{
  "n_layer": 13,
  "d_model": 256,
  "n_experts": 64,
  "experts_per_token": 8,
  "d_expert": 32,
  "d_shared_expert": 64,
  "activation": "swiglu",
  "moe_layers": [0, 1, 2, 3, 4, 5, 6, 7, 8, 9, 10, 11, 12],
  "router_score": "softmax",
  "normalize_top_k": true,
  "routed_scale": 1.0,
  "balance_loss": 0.0161,
  "balance_bias": false,
  "router_cosine_scale": 14.0,
  "shared_expert_gate": true,
  "init_std_router": 0.0286,
  "lr_router": 0.000626,
  "vocab_size": 12407,
  "norm": "rmsnorm",
  "norm_eps": 1e-05,
  "tie_embeddings": false,
  "optimizer": "adamw",
  "lr": 0.00103,
  "beta1": 0.95,
  "beta2": 0.99,
  "grad_clip": 1.0,
  "batch_tokens": 32768,
  "seq_len": 256,
  "train_tokens": 292800000,
  "steps": 8936,
  "dataset": "wikipedia_en"
}
Below are experts of layer 4 (counted from 0) of a mixture-of-experts language model. Rows are named router (the router's row for the expert), gate (a neuron's input weights, with its number), up (a neuron's input weights, with its number) and show model dimensions 0-127. Each number is 500 + 50 x the weight over its row's rms, rounded and kept within 0 to 999. Numbers have three digits each.
After each expert's rows: "comes after" lists some tokens at least twice as common just before its tokens as in all text. This comes from a sample of Wikipedia text that the model never trained on. Tokens count by the router's weight.

# expert 33
router:506417468457488392458579575598593512571511496460408530555474518591414443480506521585548528556444459540491475504450414520525354512487478422502438536528535478503553548498456513474478458457498454480526498485522575490485520571494550531433423527523513467479440540466472455483451415401505520516529525526474427495548462501484468439469507484487484473513477407535561470508551506579448575580469
gate0:531496529391529529609403532447537428498493492533547505536522482523534510503487450481443546387495509493486565481498479578458460545523503487539446608572456610474502546470612537523462613469494484445434529594523544456493510548501539479561419461506458565482484485454559560525487432476544530502512529569466392524443493543530554509453526547473528485465509474504478508402445541451476549465523
up0:540524420484475510499536447505488527490496477501496454499489512426627549510591615485484457558559490490551466593518517547601508484524521421459580431465516468470410456602485513453554416464487475522465509540464419623551508400575461449471613537395489553572472428438522511397507533501431369469615468445560488490371436492530554428564443458499459527415514626450520471421449491447525540446461
gate1:443464499540541501492517521587459449448543525484595496483565423512490576507510487382421475531428514450486499601525534555512472466535406545507414445459486496496477546506538434527535450483452494503500578539442474442485553524415484475483592490451548473492472488487438541476571578442477537352570520530557482479516463450486412498459527475536411458466428477448382533502468451565526527450530
up1:443603517528452400387543561503467500540439600416506501464491600516560543512513500526435522516486473503459527495577515476530525551355474472534409612540487474481517526543572472508461465519464526567462536501630509463527475559543567513481528553513664506481465514491569602495448566536528433535497466583498415549487388475523574490536464464606538527486473579491533488444490449517462509429495
gate2:515561519589423533493571434549457531547516368461533466413499482547518610465494477445564560598470485541511521497465547543564441491530480486476511528506530559381446509484463480500560480441575474495518545487510421493432557466474505543535568523407544558419459499477464544478477589549538438531553579455555437501513615482440557399532522505458508497472468523489516524498471406486545449457504
up2:519435529457530616484438481485493461475521498432515474439506480499535502493476518425457557493489547502523479495511534620544464456586517462455377595584519552477474471538537438531467508498549539450467490458481522467500482566480425441564541593588497467486535481454535592489497498488514565473496536540483461529463507483476479504454537463386532520541547495542564501534343528483513513488521
comes after: " |", " ", "–", ";", " T", " +"

# expert 29
router:606514525405554396501490549405524537480585558497533561498582488583419440518514502515506606550560500431496454545515483507455557457513462476521409558427478570431554466544549455536419429453481485531432513506554598557471542461575487448526552554595483548586486495519473424529476520471414523552498496470532464420497452453494422498427542479529496511500556480500515517326484515594512495552487
gate0:501502598500408504479458481502481505533534494500481599531559458515533427363628475411470503477421581560612527576511521512515466362601550555497530477478531543510439526490478441577477384466418506536458500557489506516384470527552497507531406543497484430500536567473468472470570456573409472553542457438477411477474458460522630524583590448480554456520566544489489455480503499545587473487480
up0:623530409511594543540435523570538507538426485445484563393524525494456487480505423553526548472407495577511576470555543531497494405616540480533515541530466543537404537502509476507437479461480548507451499452489552497535438461586464544556477485518492436450471536515432485478487491485438558550542446535462561501533497478415442531516510374538600474455538489505534471489438457561606527574558
gate1:583440537494533558418391524533452480598551433432438486566540527570548504505400555584569419502442525546487500471563548432439487466465541583610493508439511492535460597464460503421523603448556409472539487526635507493423517438582447585495472418553536530533559544494570536455452430470494561533487532561517495522533427504505498573521566486482513467571491523479468451531480441404553407513493
up1:407556452571432523538455459462531434428561459592535530506432517445620459385540473567461501527559542520424519534394577597522461639552526432436521446506540517532465451523487506571469433455469587537480550460432396493611441491488447408495517531434427533537415505462455507497571525526525504467462454507462519439422520548459564499500465601462556454473471474465491512488517661468459493479514
gate2:526395425459477501426531455512483551483586546538512524464508475488408503577529469446448540460391504483456532624556510386541540510485437428470549496551472445457561506532450451491494586629561507453518540505565516458486561504429433562480498463508459437571539534525510599485470515483536488478438519522603485424494561444432511547510527499410521538538479588463433454541465536573490495544437
up2:496465538437519477534447444561499381466506570433452453538498423520511470431488464573466557494570591500444509584511553517485528476578411489516592559493453510527519381514452592496510494456519464506484470471542544506486418503585482463436478494539557597458497498517482492519530418507449630478467535540461476507508420498493533538419479481509502484446569548506508523397445469558590629598586
comes after: "-", ":", "\n", "\n\n", " •", " Location"

# expert 28
router:489537522528520523580481482454385508384496464525467561595541519513464390440569481411476478469457554542489381372410503466485478556548413448502422465501531490547501497487396504527499536535492459595484466572493500511484474456557565500502620484586473431538538426531527437557531538482520486488428363447603584475477548449551451443479469515653522419450572578478471568451540553501589530463532
gate0:510467470441468511553505402609377545446532420478561517499583447412493464523448427570526504621433501510512528555490490492493486491568460439558508466572459546545443552432583543537569431589536524446474574506507420498437509550538477483462469479532470525444555519487441433479617510425572481446468552425532465564513485540468483508559470498532476471459553513488455433589486519476481584502482
up0:534512540455478458501498560508435543467464522473459505499513539571481577535436464478441452504453474563535473436579489470457522442498562555494485523472459498537528529530594465472409489464502584496542488476414558549601490539471385482504531476507478605540417473497489503532509492488560574532484515425481532525404620503466510496492564488447512490508443508410456485486395486460482491451419
gate1:544521499412398511493512474584473541470467534489545514538525502471595505547455454565435393463541475526506513468587541542544475433513364414441416561559494535417502566448536506479556516508499503448484417488523474546578454559540533554438475524468519538518434513571504524419446480421542554472460479495513596465490500547506432510469404479541477515482499529531448453455469507516545473543475
up1:492470447517504514536628464588518603506514448480478527614497480559480462500521416526487433472458449593520471520513534498547460453561488433571458545456482480401440539467424596469587492506443491390495473525489505496522477606483541501503440496483575473459390491540513545484484499404497566426491506485556550503482532523498396544407425589567451546433513597430445477470455463537593502446538
gate2:595470478435514502477450615412453468531448493562585459543552495382525406482428489410516478441559543542514480550470541539468515468505460470458555479594556473481516466515512528499621510545507519499430462517462499509555519436565504343422478425495477506517483518579512473622550498556533532517432507565495526480517496484424486461429389572477463519548480593451385512537489586490484532473469
up2:521455553473589548561444483500456616438483455522476397526514515429613456550511508421463417501536618530445447519398524476453548609506366471451491451565541507527538513496454594573544463515434468499527533528438522484515429539533542406442575474486520425501586352516479585492569498535469521511454511512558600538470516478505402442413454462572481480472470492477508471470513521402494507527514
comes after: "1", "2", " (", " ", " \"", "-"

# expert 51
router:558447483522449430456564573519468520503461592494437445578572463552407406473544478484453515620494491535487490450488532416517485522451451413453513533468536410439548594503534464543434550471476464541405563493514437497471434494512486506515512559484450538491449528528554436554455548532522517449619461579431562504498450493533503525456461529525546455532489482493526545477482481499453488536486
gate0:538412480502481506454528519484462562518483544476450446592535553544591482551473484492441513501476491508495540496443414418548506564485506475480580473460529472511470475493599436492521593555477529523526473493380537434480387572499470549478544526429540420479438431530561528457564446487481450599529405479561558499498419514542508561528455530481383501496581459539473405520477506477511507474512
up0:548489519518464605382477546439499416476476546501507454542494531536493560491451520417495396464492466541519461458472468488494509496510480512488530606568540498494499465503545562478424531499454458495539520550449472474472473556491426560490584545403565539498539497576506566414519486456504501457503454497519476513523485487456525559526506512455381544474438459514479463561483477368545542482479
gate1:477487542442473550502487530428469532508446540458451421540450487515469441451442488522375442579508439517368544470473566501540470469537535516391484520456442484530553534429486522509476427497463422538579461397501503496647421502548478515431523501592503532596481479466477449493454445593551507451512544542449504539478518437431453526391536563562557511531461421429471484476495554474459512495495
up1:388440559470347544535503543414479492503458446419454481502454494576470421447471454554452486537512468517414406419461517487430469452486479527418436553503482505546543494561450575530485402526472434420571473436452531515584430501509455573449409523612542482540462420533596478429507451556562535456582554511485492525559481472470465496433581503530530457480566460463474458425479498545508509471473
gate2:534369535590535473444550531432519482533504487512534526458492491516520531431428542609611549499562539541522476554424471588471534498504386544509555452442486478418543459482554508496476499535482429492534541495455456419474497472621468431486475576603400529540422497588496493494507513477494427441584509544454572455490520542463558600523464467502499533532580525509442413462436482485538507520427
up2:447589572477489523554497427444416537426565545486464520529440523482503482590450458453526447427578557454454537508488517492501466570446599510440436470585482551548470551458521484475487539496514581559462487553619498494478559491533517490513501496508541523544537503472442496530635480458519496496453440431564423518453457491539499445536492594458522500545375467520612563470562443443453482482471
comes after: " ", " |", "|", " (", " |\n", "=="

# expert 55
router:528527485481471481532415501441493545526494486486529468541459552484435461474503471569487541490512532470430527527475467457512508498535447519414474488430514523466519505495508535526394464472525494533467549458488479400480521458445548514445460478490422515603529432563556399477529426518508473434461403463456477466530515492522419548483556434584471455467504489481522518545582581516414486501573
gate0:624538461520363436532590501500492583460512426441533569457410421455409504540534595501536473542562319432499470487430513500550552526579551502546433534502530621453514531531521497465443501489497485424455452463536446525496512487551481498509512487425444513528498556555424455519537454525399486523508533528513445507545525501460516552427480489584516516453413435450548402516467530518521528500568
up0:479539441474449511436685525461569521401588443533503598457446442491446424535424548467518515550564398426477495474551514542513483522553549532596521517507521544569450515491437490503476513540491467519528514404474398426447476533466513556536411516489538505587538531508479491454495492456465493501473534486551541457474519482549526529396582542541548481499487459519514522450445517467477535445575
gate1:482398498462459425490436518445519525455487451546488440643571579495439457483550503506483474429583540474505530469506490439528356543525527451444429483470453522524506527543485522458497469502515402440452494591434537454513517568429470577450504460487567466482508494421591587550569545559534517429495464497471492506559480449530513432491505499527468436477533477525548491518493377528442451519526
up1:512413515421456447435462525462359522578449435507619393612530494576508422471517461490463431477513508445507438456535503449553412524514457504437415498480447456539496480569471556453435517527508536488474456591490515444534517609405406488401414499519428477514505475523617519557484518473495444453506495512477495431532555500570560524489525507507488432507508525534525469544538444495501463523568
gate2:518478521442550402585494405492500540592549452533493550543476481615514471542513514532511491474447452574477472549524546455430555464462584508444480557477523455490597498482454548480431563520426492526510561472480463550508519455430469514485543456597399545529516562404442508580526581391460435407447390508562498550524544450459456504418416529543474552441536431540582476491499546498513502531440
up2:519457460472535469545491518451478519569500472476447392498479373530529430538488510565530453476511527592481514524440527461544530528571509468500511396418388447487431444483515405541517513414527501566454462641455541429559459532586470496500495449518510490493486459399540559561510504473561533513445476563429528511519524487477494471524416503513448534476612483512547519525510377577529479533411
comes after: " ", "1", "2", "0", " |\n", "3"

# expert 62
router:618537435529508574472455471574506532502518567527482556534591429399519419516458471494512529499480483518493440515510460469482441510503499501549505619495514503550503543551476385575490517512515462544522502439477564546451444548542451428575492573378455531484512553512489383466523486437534486572515489426531461490505482422550471624492533470531450534416491556470613555381436483496466561535450
gate0:447466514481496479514447508521431428603464444494531596536477476480507511591447501554529478499500508483492415474443521536539516532550532574569477542467488411556537479575429498459511461435522523458485555505553547476597514559485502515532481459479550471494505461494486514450404455555606520463411520531460522499547596559561532536463527530474576566425592551552478450475530443496489519515505
up0:466539535473530454451547484572513500534457535490467672550488519491546526616447514463494504475456393466476456430428472528561500541492518484478575574497475418579577518552446495510524498417478606483518484538501520514533519460544505544461474486398549517445455445485405476567464526467595538551452524525477429484561575485595529532522492561583574484466584478511483541555499537533530464507483
gate1:570520502466483459447465476546428533438495528370459540472500480516541422477591541408561466429431514502534519498540470488494580503488501522442474458502666492558537480536371431464449573547514526432488384498525513540515486487551528510442600458454425454529566551555492479484596470474490530469500416528507510499465442509465523449480521431582523475448461504570548426501448508516445503475491
up1:537475463442520434458466460463445432476420468552423437450478489517556510473547504442521523553438552519556555448537496479549491502509500480448456532437576344533565397497461404496421447490521581551529413448513547433539470431466515476541433541554545471559512467460531506565536396492453483531556528567423396495460591548537506489486537567450569475450527478515447428460499604550479454498564
gate2:529477615420515412350467421547369478552439469499527500497506392521437347569391440411496467472431542502479478377511471497475508487534497509460502621515501412549522474598458508488431473516482514417487470461477493491439550543491482396536438541494472488533440525549499544506507519505481537506500434478429443439437415460498534486461579490435562498535546443532525467472461461474515499538584
up2:546478444491565465602496545483508506379499486481501527502517591611566535529482488511507476457542417541475553471443534503506503507516462489532489378428435521574530548380540471497552510489554488599447505484538487504558388462569551535468553485521518478564586501518508507538584434517439523452488457431539418546538547507551508489461476509527411535422451463535471431481526547540496469429419
comes after: "\n", " |", ",", ")\n", ";", "|"

# expert 30
router:511517472510460483605550515457576489471558461608523473512483539539458548514485509507473507434520544584473405487483532510516413536510510485556512427536483514567534436389461510556535671537466542518582487465496444468566595474507506487486562442520430494473483508535404476415492570477493359566438500455453493485591530564492524510509542484482488478490524481472477662548457552476442506550472
gate0:546477558502561436488541516518470547504481531504431500451529535499474494518530425567454520517520549509431474554502386485548488523493460459522480414488458589553500462490454472564480584551456591518492365544372552560530533552532622385442439322560499423393529478546418493501484496504506482562481492513530475394376518564529511483485519432550562494467466456511430510454487537443534602575367
up0:490437515491503556509408609580473562513432453455547538520502461510534480485533550487501497493496454569612460409471515505509488438479490564470539516556576480489519499497476560457459483478547370503429625482601461527453486471452440593546546581453573520535355449498608481508502601484537505501405484490472551544605521530486497539551396513549505510513500516533496473484510438511476437406614
gate1:558521607432516498483408555504467515427505385501468518470494462545480502533563507404537538535485506571490510528522499553525534429462502516446437559603541503502446491513555538531479529535558586557505548501561609396416529561550517523572542455480476436527555498563672467474537460543488504507464456535418542518412387481537491534434493507524481436482487503597539554421499490524492484575471
up1:491503458373557566503524502493495432438566419497548459526385514473501459505538552502514448541488486570507470478542584587529560495473509575539497533602493529525472535492517555527501534524565491497488526516494485488587530482563533435441516487494429489466506448555529544517529534477458483488465461479457483470523583503466502532430406472503514449427564494516457524563464611458485535527484
gate2:473533466453532397531588436454532398472581602475502513594494521644454505545485541556471519462521556447521550500496405496512515562461545463427475558484469440463549543489555530475480529563498490518475507421568531489550555565537552553466535519439450471541489467447520500494522490523539493442595443553542514520486436548442430504528419449609502529613448495516360569584555503554502434480452
up2:499465504411505540488447565588456414533364488463444469560445433441551568477485570528495483537547403577505479497534530528493526499461500448463473454477500475535534512484515449482458474451484441431579560578500479546475451493526550483492456524569470543459405537590520465542564584475480482514507514435461486546502523469572591422402507491499565529448602485453513458409563518388512512498462
comes after: "9", "1", "2", " ", "0", "8"

# expert 16
router:495510570539498441472479558388593518584476546543494532468549502535487571427453540658497515424554436496527487448525524465520508544487541511502474524439481522523550497509558488466516456394497509602452607553472506458433480471588423562573543510500523535393465521487603440567512511541397551528457492536409547480557486550512460534530547411474454420473526554452466430485449439560515476541557
gate0:433488394496510529432435492545490553536517428530543390469568563475495589464546541482390478535521481535506475527557521537527458490492380475510446440472514630419537485531562481600567524582572427476527493481485515456475488445426596489468421490555532510559514531522456648483465534497502550456511554513513550453479460508481491526523506479571444476529466389483551492527645489417493462603494
up0:401507437531513650433550545575480565513494399565478517430454505415558541471525581490578536530486508543427528503495615477509462485568428452517412379571530545484499528553474416530468515547523522510551482583508523497473439504514437506580542535496465493487556533574389626534513504438402549453509562444510452502497534526578433502507510475519485519470474532467488513505496508431560458511441
gate1:419473512526499564475445471519465575511500529518512403493530577458381495467483476500609498509476542484492516451529428500611429651506475536516472522544529478450567559474508542520471529531499456556510510497436514434453517532429550453418518450494528515507537497491490557464450545505564540463506505548510545517513416507446424522512463519537427533530501432571508592573597518593475505494482
up1:542502516444566583513543483530420415363466431517515467534399476529577583567504538478445479476520510520486492487475522550504493532536552495433533510501522534537518497562484436389528511631494539522517552517559424502532531511472524476528563625473434490544510523490511494429565482436525515445592443562518488461487570475505561526540482545511494515461472556541461428546493536425460436459412
gate2:611489458362600447481489531510505503550528437526446465567391469478494495583478531552497582521476444546486509469531532533429577484503494464456515466550451511464477464512501535456491561459616456574538530440617452511476498399506549491554504485557547485528515500543468480490591503473507561482575536573479371549508532392538518574460452549512460527473478382484586423529527521577487440389562
up2:516582480463480391537575564514505563524472527540511555520432568520476601513457459574507547523448462468474502487583566472487593514480406482464543468544461412544558575442548476472527435462531483509434474485488483528454530537477538529535563462442463470521531468473429510559482438466492520508511503484491446451475563522632465574528438535512432548412469451496415460517582525536497492485512
comes after: "0", "9", "8", ":", "7", "5"

# expert 8
router:493497535544537505509536389606499567517500519517495543398594440519516539497454498490575438507484526583510572496447447477506509478555363508535482554488460451565470489528557520499476578526413419382542453506491538505544569566498599571462515521439565535460574538542463530478500543552475493558543477544515578533525566501539394407614526452513502468583478487503530518500480395484522503551556
gate0:481531551493470400506507481545426501546452478465537530445536477519510571540479566437419510457557468542452473654518482468542521429462486522595517508559456548445461494492539508482442621475503482540495417530547420509514537509574414492465536584444409652545483536492552530480556416468525633597499383504452487571500533498516531478514442475374407460535476428426466473514499542499447564503522
up0:468545557495439466525539513546518528529413494514502498452507430595570557475465541513380560463538468505420522586441450423557592457451401508588601493510450502408456500498532468474472532516545543470443371500501509568505504534566508555480574542480420584538461516471515560560564542486513573590490400452493470539456504480486493446481437582442490525552435521465494439476597527481537522502550
gate1:532550470461529537540572447485514445469559423477453503529535522540476603485465395505476529481480600547392540589515515512514453502470518552565376457649459399433558553528537464459474476418573453544557392527506460533554475456401537585455517545480496516489522473464438570536524600436508551453440498510469549555498556516467512528515423525456534494501469512584537532526484527405494438459535
up1:455498498534541530439500515490488575498534499528493491528456429554443440547545600457471460548465408481624549471367485435558567447466509475559495515501445501488455422434537497563490578585446550536424493394480500486468526538489491493544464467408439496538479412539541446456492430583584467554614425460550447487505535620452465498479580548516443613479426488414444415507532454478464536447560
gate2:465462433491559439442511511602436438502506550494431503526484425436500518578514476519483464501466486462488475513540451479491485503529475589537601512532509501390527484607546384470478551510540477584490429514435534573551614578491563468516457473554466601452554493498445501538593564576504530559512482551521556491558533606525570515572589452429514547418390442482465425505496510405486537394477
up2:492435612474473536506466495509455455495450523392455456514487386486394476533545472438453540546510541520461550536540482407501485418455501516496449383443455426496496491490473527487449499457550444529450514562439473488463563560521496464516525515495376522458528404487523547475611538537531477530450573539512556446599486462508400455477497431543524451481523476523460540608607440481500504475561
comes after: ".", "5", "3", "2", "–", "4"

# expert 52
router:482428479532435510446414496501509473642444521493487539460470412500550464450491481558528424466474464479552572420497512489464432501605533505469518539502491426597486538517505532513519429465408462461498484478474447445459521524474449550533407566531486578443473480553517559478452488580483539576477542516391465504510518544519500466592530412411535418562421414455568517468455444495445516533501
gate0:604529494478517526360398456553570568538446480457475545536574492572489507505372547509438526456538471476550562599553404467468518448521402471489396436562522456530484590519479421537506458494487450515474465501509561536616460516480471498478456536497582445486458497540510503518532426572491526519530511490483442569520458554445468461469603514444463482530439428523487509489483372485477468510529
up0:473548439538469587561580490484455544480569491523484441482511419526468464483488487473565564545528378486509506533434459593524470486571593417518519427408457456494586390502451511546533526542430561401601446504425466517501503590478551506537431486470432500566591400462472522442462413491491420486537431481553542422565516422478483445467486491521507508491509586532498550425531484489542599495486
gate1:474625542441518520500536439564503484460455444521488547545433460570437577484543572510568514479627409499521571513506482585484459544525505488494468534516493488473459555523538528529472457410503494491516558468455533463580490495448447506513491565448509530532526550476597538420535427533515541500529479501462655456600408420489515471471530515505516497532521508492502624509527516570421454465539
up1:508633526469494462499510459477470556463428496486522531514450481540489545464579519508560481444550449437528547465486582530507503431495580495457505578526558495526495551536510585551508487454488503428566530398469556428548518459404397399515453479438499492492409490575482572408552463519501525569550561474482484545479486456473521564492581467504460495533537552477520540524409512456532424542531
gate2:494363465481488460552460518466513501523508502465482505542441516483508407500449535542546517511576425519463613541525518515444525523450585593453526538407533515534470551504485570517565508532496565474535452498527474423466432501533465446430497394570524541521502390483464546589549400554473569526497498561493518547483530581531522601494502557506505486462492484543545441442485445514552531516560
up2:572571421457480497450512433488406425486526518556498507483492439464511441498519467464570581469478537496462462456525400443530433457571476447496542519464538462490579502452555450481440455506415404491429458466533485560498551523508500550517479477594500452467477557429499513462477425496456504485532525470492547485471489450454515429521528553457538502456414489554518504508378447549424479381531
comes after: "0", "1", "2", "7", "8", "6"

# expert 22
router:610478533509586503499482486526592473520435476528492484524472393484365424571487444527529505465435477459513480492468446439444450489581500581443499493528625494517499462555443538571404599453569535491442490408491434530497535542482479494481583508593554490480552466534463496496525466443538447581368424499478501505514490495533470534442520481491447507437548530497671450488384429485443477555495
gate0:494477521415487529540484471476497479492448534508540470546517491465512508477540513480494587474504472511519505506458457542512522510441418516437446465596433536548513492474524502502485546401476544540563525481471501590633467485552546431362546564572465510524563455469421512481527455543475395565485417508492544532497438490473507489382422493660496600524550512547481530545537484451525532444459
up0:469471477540451513354582496452457480494611462440450490541423441572508553433430511491487473553551602450511487493474491458466503435515546441481582477509586461502454542500513485482505461591527511440446491560561481454408490505488473481610497450442535575481426483514550472460521519488589590403527532479496488457477571451535484444554532555482390425497533494535473539534532513429407599442514
gate1:572451490463488450454503529552493478530420536484517432490487578419541583602463454488393597434528511451513574480482446445485442547602564605505500509482552522402535524528483545494471550442467483445401539455515491495559466513556417523595548568451523516486534536519489465474496451488501542574565439583474425561403616507621531509434596444485512511532510440421502417463440499474495524448501
up1:491515521514600599537529467558437530493487504411525537457551481515584563560486540536433413468489469497530483565429526487505514495519470453499451569571386488506507416469480580579576525499591489486539450454407493561483497552492445547394407426580524613486473452528495573496524464495501514480454534502475539525434571513495502430513497563495484494441453501477482485548477507498553448571540
gate2:569480525433595484589497580542457466518515527554493521541532482553575489522365446473523521493572527550451499551574515470411492381527403473450499499521533482492492450518645501532436509503620509554515529455524505538568439587552511507559497439503498491567452420472467540535566521450464508484435481560538440454544533538426437543516495577473541558488516498486457467455350586482565502523471
up2:519508507510544430599538566418563502471543562560478554510418450479581494502510379437494531563542513546513520512569513476543461389497500489439576460571543445611543546577489452529463524483610535549530447528500514530492387557471499450599455487533497534478504582517504475493520506486563546417455543519514458473493545474478520570506504549415455497469526532517581553516468557443458487523560
comes after: " |", "|", "0", "2", "9", ";"

# expert 34
router:587502482457572459479379534504558560427496512519463507456538467529499496539526443550486591523549422449509484441534429476455483526517467565437452520524555498456506502525507529551396473466558508514463483470495528478483487437509458482631431584557520500480478508514445466551507519482414516480508551450542456502468441458526564618412565594358491470441552488522672475455374482541358537512508
gate0:431510416564613575493444517525498419561507461467578516449528522571420426538439454522505544445492544502449461414519432522447516502564443451592533521484452433606518517596510480486498485424453543492453527538498540501472546600610527501420483538589460457492514530429540465409469498413460501473477560459505486400464524507546479539425572475475483557411448462390478463571584524528484515478507
up0:466512530452508482538402523543525541467513525557525471441533479496525478554516460486481571622474460492499505547508523456485512409515472447531475567616480538558450483534510577480497528417549473596485434494468524533521433528561575506477429477534490471516581515533531522561508468485501578582508553467485491543524481531526452484424487526500552497476532475534538520426404500460472509528565
gate1:535532467535480383555506536446543558486524522459493554378545519570520477575450549427630538456536484608471507575493539549460518483507550450544529460562527525539547543380492502506522511461532525531445561525546607514525512418471428521534596510447510477488485526575414465515452550543450513477457522512494455548568539548491430523423489534495549484469514418497492582488460525484502482524625
up1:472508451540489439489461466556531433523529512476619459529422575574518560539533456526528514399464586503443487476510491572485432515413490532569599505454446455480456402552588421431504505478563564551550506428492545528573527523512478534465523518441413524565416448486609505466492461428504463584445487497537528464531577478433497456469524539511411522475480614452451454445460527481487550462459
gate2:449521536499413498551500485436483488448488393430571494554502464476625457510587540426515505512494558398425447530522447458577509540512545508477533523437515478542493417541572565480421455474450523478522510551515472594554569578463576427447450462562536469500533407490533473514481499506537554511516432548530497464373495503444448484533614517527507471499554619542450474563454538564454534480526
up2:514528426411512454514532353504491578498482584493546561423493543502531624599564556464463590519530478541567493486519508576613437432402522500475538474470498495528514511540481422482534504520526512477532439470461457520481526457446507433391552476519470461527458404564605494496481544492458419546454504461525442482592588464458490475471535504408493448409507574526505506489402549519473560482511
comes after: " |", "|", "\n", ";", "-", ".\n\n"

# expert 38
router:516516432569532498474498477501493510437497516502464506486528463438565472480540542506368548578531456501541427471439490441589447542559404503489590598518541513487488412636416484542501477453479460533449506478580507506422389532444542458520460468482470444495556490466471423541458503507428499500421561549439439550562530479499483437500408561532546488515545543496537459452462588470486509551490
gate0:531464466454455513482416360422510586595575512411489496509668457540556537527449492536471513505599487561402472530457460443569496551552490447569501501486477520470549509479511440571569449566494499407441509515426498400507444577563545456469480597494427498502511466442493426521589511570433453479485417511589538386526463520528497570428526605548487526458485511525464488447450482466437472534537
up0:472454413535516380483590497489575574477519503559445538448514540595526498476509510495506513568539487523439489439564423610487459489541521534468458509381568451381470490538477562480529478456525500584537604486572584540440561569506457464582471528494515438527472527508602410466482526534473537432538466492496478436512543443489494537475533480436428511525463512502537501420442507462431602527502
gate1:555504534479484526506475525458444493440477432611499437476458549586449598567500442428488591580553492424516524576508492534568478502532532538464542533421450480449405503538419412495462485480489452395431490418510449333562543487522547533520484431425411487546459538445443453489586515435488528456506564479560441515465524498358469489571531516508497445401500509548443457507471517416525522419554
up1:429496446528461519561508466493597484535488458484503416501484502457514438448480553473533499502523589422499534478556407554394526481422469409510466475530442478561439559493556499466417583495506482627469476455567495501391562467479461465487506559440461479538447505554427456548496533443506530526619505523562400514441587485531511461532426453524553494587458554519487530497503469499468496479438
gate2:529591488553573535530523439492503455442586508488521495443522525448554415481422447356564516464425474481550484447480550553464420525573499468518492470528552499526471489362436526511576557561449466580551563539502558520531504362561560483525492426454469512562491519561505481436496427560517445585488604501494529515467517505474472525584454464580504517503425535544478580462560561479518468521415
up2:434554525429554521456549491483502489499474507498561549516464564648500551480591505568491506484554535488432508560501453478411544490436523542480546449493504473455538541520530459457538539460511453503413465503479460537478422549527452538523644455570423433484505438389502524506554624390477499441572429503572475414542598542533546538478444522454467561494602574465488526519495518470529472481469
comes after: " ", "1", "2", "3", " (", "4"

# expert 59
router:478484557492571449452532498545423548525482600508498525507534400531472507453484554537468429534508523417522528466544427412573489482499481439439531483466624569530554591523465422512459441512474452521534510491433459513378472477474591514632420613509550473493499511517525470542513493467551432495557446551547493480546517460622469424488508481487475560517597517485496466647469490433509510495442
gate0:450475534507566437442514456579422565475466539447500569484535497530510467472482526517475454558510469507522504605522417402557501517474480429451577493474543613507543605478474436490473427535483481493526488539484463521454413496454576542599427499482515386509557453472494495562611464468496439528513440519521495532564525462560461416540540512480484558555619505531456390640527403423611489463345
up0:474467588520514463431539451560392513475404534508521517499543564531508552439456516480385384545539554483495519540567400440590520566491429459447502472475552624483575529529455441554470516539419465443514493645457452537500483516463615554541471492500476397525579517495511491429528456501506453507488410527503443533535459410574487399506479470540540541538491491509468495576516503374564471483390
gate1:489505502452501520609541461523398464447607477492544503531406418575497475380478483487517517453559492507448480480494566444483511485490446577463463488474539679500494507609489551463535510420532472473525434478406480494456497472530541413484487543475444550451549563477510465564577532508361598473520492495538455490476492531506568543333442516510508502449439454573490474407453594489598499495490
up1:518572497510578435412499461523501476504464535338596475465477507484424525509502486526461470450440549470500499469498493496523530609585521531564520532510442445530525514521512494495537564467479482460488450503453476535484396499484504564547537442455591460465561508527470476616433441393611423531434529585479473504545533515491444430525498414454562455501489546518453504554520469546403476378484
gate2:497487566514443491572446459495515482499520494518587443433502499521649486495526510465469626528603544487407534483561540525539449450492525511478462552499489538453479495513617536549511571434518565529530565494477521406468550475525488443472497518588443494496411623498508443592529463434437579474461560533471494469520490483521485570398491474522464462489489350569492469436559501499486526560583
up2:444532509451477527498430519463459487528563500436489544509525515429514450553570468388580546515463473463490597553410505565411542546483406462478363534466496471408457598419492486498462499562596496475582526390452512486451547467523450409449488531487486581682494410496482512550633460404487530458501564526503460570498501471486451409402488487519513494512527540501613443508474491547531507514496
comes after: " |", ",", "|", ";", " /", "),"